Weights of a small mixture-of-experts language model, trained from scratch on English Wikipedia: 11 layers, 4 picks a token.
Below are experts of layer 4 (counted from 0) of a mixture-of-experts language model. Rows are named router (the router's row for the expert) and show model dimensions 0-63. Each number is 500 + 25 x the weight over its row's rms, rounded and kept within 0 to 999. Numbers have three digits each.
After each expert's rows: a language model's description of what the expert responds to. This comes from a sample of Wikipedia text that the model never trained on.

# expert 27
router:495536503512508502476529499497484506541548530489476558529516463502508501409513521546501471471525510511524486504530494496516506494490467524484499493502489519460555530487491501521507448500476486
What it handles: Opening brackets, quotes, possessives. Opening parentheses and quotation marks fused with the next letter, plus possessive pronouns, such as (C, "p, his, her.

# expert 35
router:513490486505531501476518533532517550510533499514518506468516507492480498500510482502493572528433520571513488523568484501505478528507484455516481518495517489541491499502510485493563524491516525
What it handles: Event and period nouns. Common nouns for periods, events and works after "the": season, year, album, song, round, tournament, street, weekend.

# expert 46
router:512509506522495495549497466489506497493504480485503461469473515478489523508493483503508476502431463474480478485487544457480450533483512469494481507476527487536498494526473474480466467501547482
What it handles: Foreign surname endings. Final pieces of foreign names and compound words, often German or Slavic, such as -ić, -berg, -mann, -ung, Andrze-j.

# expert 41
router:548526517468513484511525504497519478506507487498442477455481528494533527506474477485485502474471507478441500503475491492506473512481510488498492508464510493458526515545539512496486486529529489
What it handles: South Asian name pieces. Mid-word pieces of South Asian, Japanese and other non-English personal names, such as Shamshad, Kunhalikutty, Devashish, Singh, Tomomi.

# expert 20
router:496484461487470501500465484556531519516496527518480486513509499457451485455480493530480536481528485506505456493503527520514469498513503534502486478525471512506503515503473518536499525507475486
What it handles: Year and ordinal digits. Digits completing years after a leading 1 or 2, such as 2-019, 1-955, and ordinal th in infobox office titles like 28th.

# expert 40
router:531471486529479457551494470472527505499527504515507508520477489491433479474500511436503521537475504484482451538525486508518438519484533541530498486506497489519481496499504523533443542499513520
What it handles: Year digit endings. Last three digits of years after a split-off 2 or 1, in dates, lists and tables, such as 2-016, 2-009, 2-023.

# expert 50
router:488474501504466504511533514471498515495521542542547531476513482487516478487504489471503480504510518535495547476467463528474551487488517505502481503514447475469482513482511470492515465544509452
What it handles: Headings and line starts. Paragraph breaks before new infobox titles or headings, and first letters or cells at line starts in tables, such as Fastest, Hammer.

# expert 13
router:515507501513498476509482434496493501498536482465503518472499512472455492450491453500492495506465491515516514499501487540500513527515505458503499511485517539460478493497472475538468499491514524
What it handles: Countries and nationalities. Country, city and nationality names and their word pieces, such as United States, American, London, Bah|rain, Panaman|ian.

# expert 4
router:492506528464472529531510515505503503475496460476509505483490490466465559489482537489474455469478514466495530510490489502550483521510476479431485494496529508478506482520497507488478485512524504
What it handles: Place-name word starts. First letters or opening pieces of proper names, mostly place names in geography text, such as Camp-b-eltown, Reg-ion, Cape Ver-de.

# expert 22
router:517536457490495485478514499498472507522516488520489497508530474488510510486503491572500485508524504515541480493502512450475488487506486512502468514488505462477512499500497456510512526474501496
What it handles: Determiners in plot summaries. Determiners and possessives opening a noun phrase, often after a verb or preposition in plot summaries, such as in the, by the, his, her, new.

# expert 34
router:519515515543526502518489526504458452518477472498518523501539501501528513509477492478492518449489467499476479468500512463533533490487494474493529507509543499476497443499542442497476526473525516
What it handles: Clause-joining conjunctions. Conjunctions, auxiliaries and sequencing adverbs joining clauses in narrative, such as and, , but, was, then, which, or.

# expert 26
router:495497534507549468554512503496472545497483509498444489478494516482476505459462450475546527505512529454465489501477513482459496496485479480509518472482475452444514531522483478492485460539531511
What it handles: Transliterated foreign syllables. Inner syllables and accented letters in Turkish, Malay, Arabic, Persian and Chinese words and names, such as Sham-k-ir, kun-y-it, Be-iy-ang.

# expert 31
router:489500503491532504493507523524476481476518520469450541516469505458502489464507545456519507532451514546494501504481475504473553558509463477525522478485488503474495509505497515494508494513504552
What it handles: Acronyms and organization names. Capital letters inside acronyms and organization name parts, such as US|S, ISB|N, S.W.A.T., FC, University of, Association.

# expert 39
router:508480480499491475474455446489497485524515490458455529491468482529459476472466489528492510535469519506497498497517477517502490501468524509494510488478551523452481498489460537552478527477511482
What it handles: Nationality and language adjectives. Nationality and language adjectives and -ian endings, plus single digits before th or in dates, such as English, Chinese, Sumer-ian.

# expert 47
router:500473484521453522497489513492518517465447543453514487508514477477529514454514499471478530493462508548524524508521493515488478492463513530501503469500486521471455533497486489440535466499513511
What it handles: Football match reporting. Score dashes in "a 2–0 win" and sports words like football, Cup, club, team, tournament in athlete and club articles.

# expert 10
router:530545485468526493448488491505504547513484487488474496525494484487499526488497510542496499471527521479514459506500517456480488424540484504527492509484505460476504477492515461515495544444483513
What it handles: Verbs and their prepositions. Verbs, -ing/-ed endings and following prepositions in narrative prose, such as look into, recognizing, due to, trained in.

# expert 51
router:481496487542495505484514530508523523529500516496547506489495506516494499527518524497492494501513509521513473519542549483536440484508484517495550510501461488477455503496511495536492549490475538
What it handles: Common nouns after determiners. Concrete nouns after a possessive or article, especially works and people, such as film, song, book, daughter, ship.

# expert 16
router:482496502507570474493478473517512508485442465483521526513459493534520534544501495480490519492528481494495513475472496488479508486482533532531470537490475491486516461494532447520502518500495473
What it handles: Comparison and clause connectives. Function words in explanatory or descriptive prose that link or compare clauses, such as so as to, as tall as, than, can be, if, how.

# expert 48
router:503466490479506496497520535548519503501486463508499477520523524487496534485558498515525466489538481503531481506497518482487472508550486476463480556495542461481520477511503491530531548490453497
What it handles: Narrative verbs and prepositions. Verbs, auxiliaries and temporal prepositions in running prose about events, such as died, could, after, before, announced, plus mid-word pieces.

# expert 49
router:528529524469474463512518500480482492486492510506502460436506508491507504515503506513536508511514499474520483501495499490473485474510533575508565525556505488502549532510480541492458477528508506
What it handles: Numeric table cells. Cell bars and digits inside numeric tables such as league standings, player statistics and vote counts, e.g. the bars between goals.

# expert 58
router:492504533467492482546460525514512489543508483505454461475509499529460493507493476482509511571520479457501451492475491506457514513460490473504471470475516439506500480484477484476519466482489499
What it handles: Personal name pieces. First names and early pieces of personal names, often foreign ones in lists and sports or film tables, such as Robert, Jean, S-andra, Pere-ira.

# expert 33
router:517516465474483508514494467460486482483542515509496494490469536485466480497491490516450470507484478496469498535514511528474493462516493529527510508508482536544524511517464517498510492512493489
What it handles: Table punctuation and symbols. Punctuation, digits and symbols in tables and lists, such as periods, colons, pipes, dashes, °, %, plus the word piece il.

# expert 28
router:430514504547494496457488516488512508473479533478549471473539504460475506567499557484504504528493485524459526485526509488518459519534508506491540515507493484544494468531518520500458546503508540
What it handles: Places and buildings nouns. Common nouns for places, buildings, vehicles and institutions after the, such as town, church, ship, choir, airfield, Primary School.

# expert 55
router:503519512471536534441516498520486529471540455488497493514523484532494489466472504460462503493526499492484515481492481499446526510519511493465474515469498524466544522478496486541548542505530498
What it handles: Determiners and sentence openers. Determiners and quantifiers, often opening a sentence or section, such as The, This, these, many, several, all, other.

# expert 5
router:482482481461484493541475515490479526470480532497485512537515469524540560471462494480505529477507532507508550490468490528503544509498470467515482479530519501518489514490498518455528456516520488
What it handles: Table and infobox fragments. Word pieces and punctuation inside tables and infobox fields, often foreign names, closing parentheses, pipes and plural s: Csilla, (KCCA), Xs.

# expert 9
router:487517510488484509536503499520497528486514509448494517492535463503523469510450492479488503472522502477534496518488483515537519512510467475444538481521533527484551520483509441497444503449539486
What it handles: Commas and following piece. Commas, often fused with the next word or its first letter, in prose and table cells, such as ", the", ", K", "),".

# expert 42
router:551493534541488529447445508519466515516519549478482492494505558514537493493510518475470478506480458500499515548466477526469557514477477478495498535491502474482496487503507539510471475506511504
What it handles: Proper name openers. First words of multiword proper names and titles, such as King, Queen, Royal, North, University of, Baron.

# expert 15
router:517480476488484535478476557497532458538509474507471544482530462492472495486502516527469523428559487484507502491509516465510483470518451527481478504494505492504500456482516536539529490520511485
What it handles: Post-determiner modifiers. Ordinals, superlatives and adjectives right after the, a or possessives, such as first, sole, largest, another, same.

# expert 57
router:477398489511510510481517516523530482508452495531518473544470531495473488531489491495497473454508493455483477486466538495543505472466504547463470539506532526483464538523514503473528484487486472
What it handles: Mid-word pieces, sentence ends. Inner syllable pieces of longer words and word endings fused with a period, such as undes-ir-able, ab-ol-ishing, ations., ing.

# expert 18
router:524495521518463521519508512485431482543494488512478469500529488517507555470503518486444435522546530495492501490467484483507485483530527499480487513484518512501501501521517508515471487509482468
What it handles: Name particles, surname starts. Name particles and first pieces of surnames after a given name, such as de, van, Sch, often with medieval nobles (John de Tiptoft).

# expert 45
router:518453515468507471484498454489521461495512530506532494504502489518474521467510494474497542542450545484529459515523489527496483495494528517526494463497514502501474484514468511506481527501527513
What it handles: Numbers in tables. One- and two-digit numbers in table cells, scores, rankings and dates, such as 10, 29, 77, 28 April.

# expert 56
router:511483522513497536488499537534479497526497509513483508532486482572520484456510513522492488449510563499480508500507509522483465442459486521508494470498459541480484497501501489532506494517486490
What it handles: Word starts after articles. First pieces of content words after the, a or quotes in arts and literature prose, such as sup-ernatural, av-ant-garde, ad-olescent, sat-ires.

# expert 37
router:550524478473480522478551514463535516467476510482495484509515506490520490497523495540496498479489495515554531483519506512527484495465505539493493495510489480507467535448498477460527470505459496
What it handles: Sports stats and results. Separators and verbs in sports careers and result tables, such as win/loss cells, appearance slashes, and ran, tied, sent, via.

# expert 62
router:522521523479522465528528490446493516494503490498529522484456500555524490499504525522513542548498512489540502484488460543491525494495509467492513508501489543491527441497468459507480494475525499
What it handles: Table and list separators. Pipe, colon, semicolon and comma separators and their next piece in tables and lists, such as César Franck: Sonata, (Linnaeus, 1758).

# expert 60
router:525498520501452488548503526478512537498516551525503493511500539487513500470486479497500496519505502545477495500478495492490502525506510491474464475492487518515503490553517499480520468506463503
What it handles: Dates and name pieces. Month names in dates, like May, April, plus pieces following first names, especially Italian or Spanish surnames and quoted nicknames.

# expert 6
router:458534534494467483501514470478484447498474517546480522497510467478454499534502509473510489517505466484491493505500508476491497513561519531485474516562487506524538522493488546488500521500496494
What it handles: Infobox line breaks, coordinates. Line breaks ending infobox fields or table rows, plus coordinate and unit symbols like ′, °N, m (, km^{.

# expert 7
router:478489512535500523479498464501518461501513512536495473531476463528517472543481484517507531544533447537469472512509533519506487526516536536508462474476415533485494497462474533454493517488456502
What it handles: Line starts, list rows. Line breaks and the table bars or list dashes that open a new row, such as the start of a table row or a dash list item.

# expert 11
router:502512479509513477540465471488461477528499457494509515483447504502468480531475478491486556534528488481478556502486542505520441517467516500515506487503467538475529441513507457501487535520506505
What it handles: Copulas and line breaks. Definitional copulas after a subject or closing parenthesis (is a, was an, were), and line breaks between See also list items.

# expert 3
router:532486469520487503542504501492452488486485512490480438503479522548489484535537492455562473496441467461456560466504513502480524530455525498527498500471554452532481497501512547514497472507494474
What it handles: Foreign name endings. Final vowel pieces of foreign proper names and titles, often in lists or tables, such as Much-o, Cymoriz-a, Waz-uka.

# expert 61
router:504535489489481536512527490497482508497540482471464496503505490492496526489482503505480525517496551508470475507487523450487523482502482458542486503513480541479521479521500471519484531511490517
What it handles: Coordinating conjunctions. And, &, of and with joining roles or nouns, especially occupation pairs in biographies, such as translator and politician, Poet and cofounder.

# expert 24
router:524536510497520492519511482504489541529496523492511503514533484498544486520525486495499514450509481472516477487522508488526505486507484497511543497485536485477458478498498540490496489470482489
What it handles: Sentence-ending punctuation. Full stops, closing quotes and heading endings that close a sentence or section, such as es., ing., "., ==.

# expert 12
router:480514530503524516505494532499477478553515470512473513490489534486544481500540529587489472495490530497532546524515497520470521531476468468506483504512488459525492463543465487488531527484489480
What it handles: Surname and title fragments. Word pieces after B, M or C in names (Bac, Mc, Mac), plus words in song or album titles like you, Love, Big.

# expert 17
router:511508502521500489471531442494481521509532517490513504530472466507490471461491521509513555535497495477518524533509460529521554494526496479519532485519541524455502501444463528509499547507504543
What it handles: Space before dates. Spaces, commas and prepositions standing just before a year or number, as in "in 1999", "(ca. 1175", "Madrid, 1983".

# expert 2
router:477533524472497488510467554493453502503496491522458470482494519528494494487493490526478492457539493463447510516466455526541521507477520478455484504499494447476554517526478500466463464492473466
What it handles: Foreign name onsets. Opening pieces of non-English proper names, especially South Asian, Arabic and Spanish, such as Kar-achi, Tu-areg, Ma-astrichtian, K-enya.

# expert 63
router:448478487521525496525482491514543535479503487502507521490497522509511461565468532513529493538486522495511526501531494456480503510540513537532560512482480505500476528492512512518522527503514510
What it handles: Suffixes and technical nouns. Word-final suffixes and technical nouns in scientific or technical text, such as -ization, -ence, -ide, aircraft, protein.

# expert 21
router:481512488500555477508484496534532459509495478472503516509505522529506510508504480481488535487508447527517535485533499483510476484489510500533507542482499539513511481499555502499513565485519471
What it handles: Adverbs and predicates. Adverbs, quantifiers and predicate words after is, are or was in descriptive prose, such as more, also, primarily, largely.

# expert 36
router:520486484511508493496487482497482509482508510462505522486517510492510507521516492485482496521446484536484495514530515481509474522494535459490529488478512519525456505495525527477460517504507499
What it handles: Place-name endings. Final words or suffixes of place and institution names, such as wood, ville, County, University, Street, Ward.

# expert 19
router:506484469535475514441483530524532527546501504493519516471551501527527474536493516509511468512556474497475503519549509493519446483502476518528606503525493511518528493494511528535486519500494545
What it handles: Abstract common nouns. Abstract or general nouns after the or a possessive in running prose, such as government, people, effect, movement, safety.

# expert 53
router:508534500497529515459509494527537546488509486496519501524493465526498534506482501531487516472514527522496501488544512492517446451541492478528475517527490492554472480504520455520527576459523532
What it handles: Past participles and verbs. Past-tense verbs and participles after was, were or to, including word-final pieces: made, began, published, exhibited, refitted, financed.

# expert 30
router:426464480484527523507496544549530477481499488519499515535535508492502492501524520526508490500540520516528508490493485477506479523527485514535518543498511530495550522481525546537497532522489492
What it handles: Abstract adjective and prefix stems. Opening pieces of technical or social-science words and adjectives like public, social, regul, equ, special, often before -ation or -ity.

# expert 23
router:495502492513492501477498497497480439515473535530467468474466470497489465512537515551452530485545502534429543499477482527477513499527481511506480476518503489519521524504462538487480463506492490
What it handles: Range dashes and separators. En dashes, hyphens, slashes and equals signs between numbers in year ranges, scores, units and coordinates: 2007–2015, ft/m, 3-5.

# expert 54
router:467531462514495507539500500507522485463458505494524491487497539488506527544521474475473500493498486483511454535484500462474530552484505506475476495501471480529474481477513481497481466507487479
What it handles: Foreign name fragments, coordinates. Middle pieces of Romance and foreign names and words (Alouettes, Guilherme), given names like Jean and José, and the ″N in coordinates.

# expert 38
router:476505507463521514541520490518478533504489479514515516531487487517511493467493481503530471492471548522529467469485507497549514487473490459502521490490461474517524483517521461534528481532470473
What it handles: Romanized Asian name pieces. Consonant-led pieces, mainly l, m, d, w, in romanized Japanese and other foreign names and titles, such as Tsubasa wo, no, Dulay, Shin-chan.

# expert 0
router:479467502481486465524506502474462547486473534513531502460503506490510500488501513535529492464519456518483526495517461509489544498474498502445527511495517538521515468518489527517542496512543487
What it handles: Table and heading markup. Pipe cell separators in wiki tables and the equals signs closing section headings, such as ==, ===, |  |.

# expert 44
router:517480515512594480477529490489456487503487513533532516520492528475508472488516519524520499488457526520548488491496491487522499493470506485513525495476515492511507523491500480468513466487508503
What it handles: Music context pieces. Word pieces with p and prefixes like exp, tele, out in music, song and album listings, such as T-up-ac, T-ap-Dance, Tele.

# expert 52
router:447501510502527472503535473498497454459469500522457547496482483492456469533507494486552518494476506495510507481464503536483534491583511543506514510522506492473518465453492541480476479527509470
What it handles: Units, decimals and math. Unit symbols, decimal points and LaTeX pieces after numbers in technical text, such as nm, km, °, _{, 45.8.

# expert 1
router:519469509467502515514464481493530504545510474506521474538534523533531476458438498508507539463511510514523474464506474513512447497474488535509469501501524467516518462505499513553519525519501489
What it handles: Year leading digits. First digit or digit group of years and long numbers, after a comma, bracket or table bar, such as 1|998, 2|024, 3 in ISBNs.

# expert 8
router:530509470532493522491505480517527545525510493518532512516533459508528483538520457478494533493524480537463450475494531486512489478498496477535533496495430498505440511504497452488485511513523528
What it handles: Line breaks, sentence ends. Paragraph breaks after section headings and titles, plus line breaks and sentence-final periods; also clause words like that, this, which.

# expert 14
router:491511516469511494417492523482546491554547480514493485510515498443500492479484485502511521540514502468495477514480507528480535501502491495462486504509515505510539485460506528518538494528494473
What it handles: Mid-word name endings. Word-internal and final pieces of English surnames and words, such as -ant, -ent, -ist, -ert, -ier, as in Merc-ant-ile, F-ult-on.

# expert 29
router:489513520483511473458508482489442468468512504493507487484500505467520499482523500478496534512472504497516481502481511509509537484519543499518467525521512511544517522504501528462469503502514508
What it handles: Digits and state codes. Single digits and short numeric or capital pieces inside tables, vote counts and coordinates, plus US state abbreviations like NE, CT, NH.

# expert 59
router:560503491508485482509477478519501488498527477535505485514466502501502578527482507520505468549472503518501471476480526509506547508491496505506511458488483489553484525525493488501505456492465490
What it handles: English given names. Common English first names like William, Robert, David, plus middle pieces of surnames and names such as Stowe, Clarence.

# expert 25
router:483496494485466508474492512477518438507479499504533514466445491479442510502531489520497496524503475490469539495490492460451527478538496510450488542524521494551521530503487519496536504486503560
What it handles: Template stub phrases. Prepositions and fixed phrases in formulaic geography, census, species and election entries, such as from, As of the, Communes of the, Party, Coordinates.

# expert 32
router:528488506497473516499498481482496521477491489464489495457538527477511533491492494474507494503458500512540536505509510496484497521451524484526511509507498509534473539499500473445475467543497542
What it handles: Sports and election tables. Cells and terms in sports results and election tables, such as Submission, Walkover, Outfielder, Conservative, Labour, Turnout, doubles, Clay.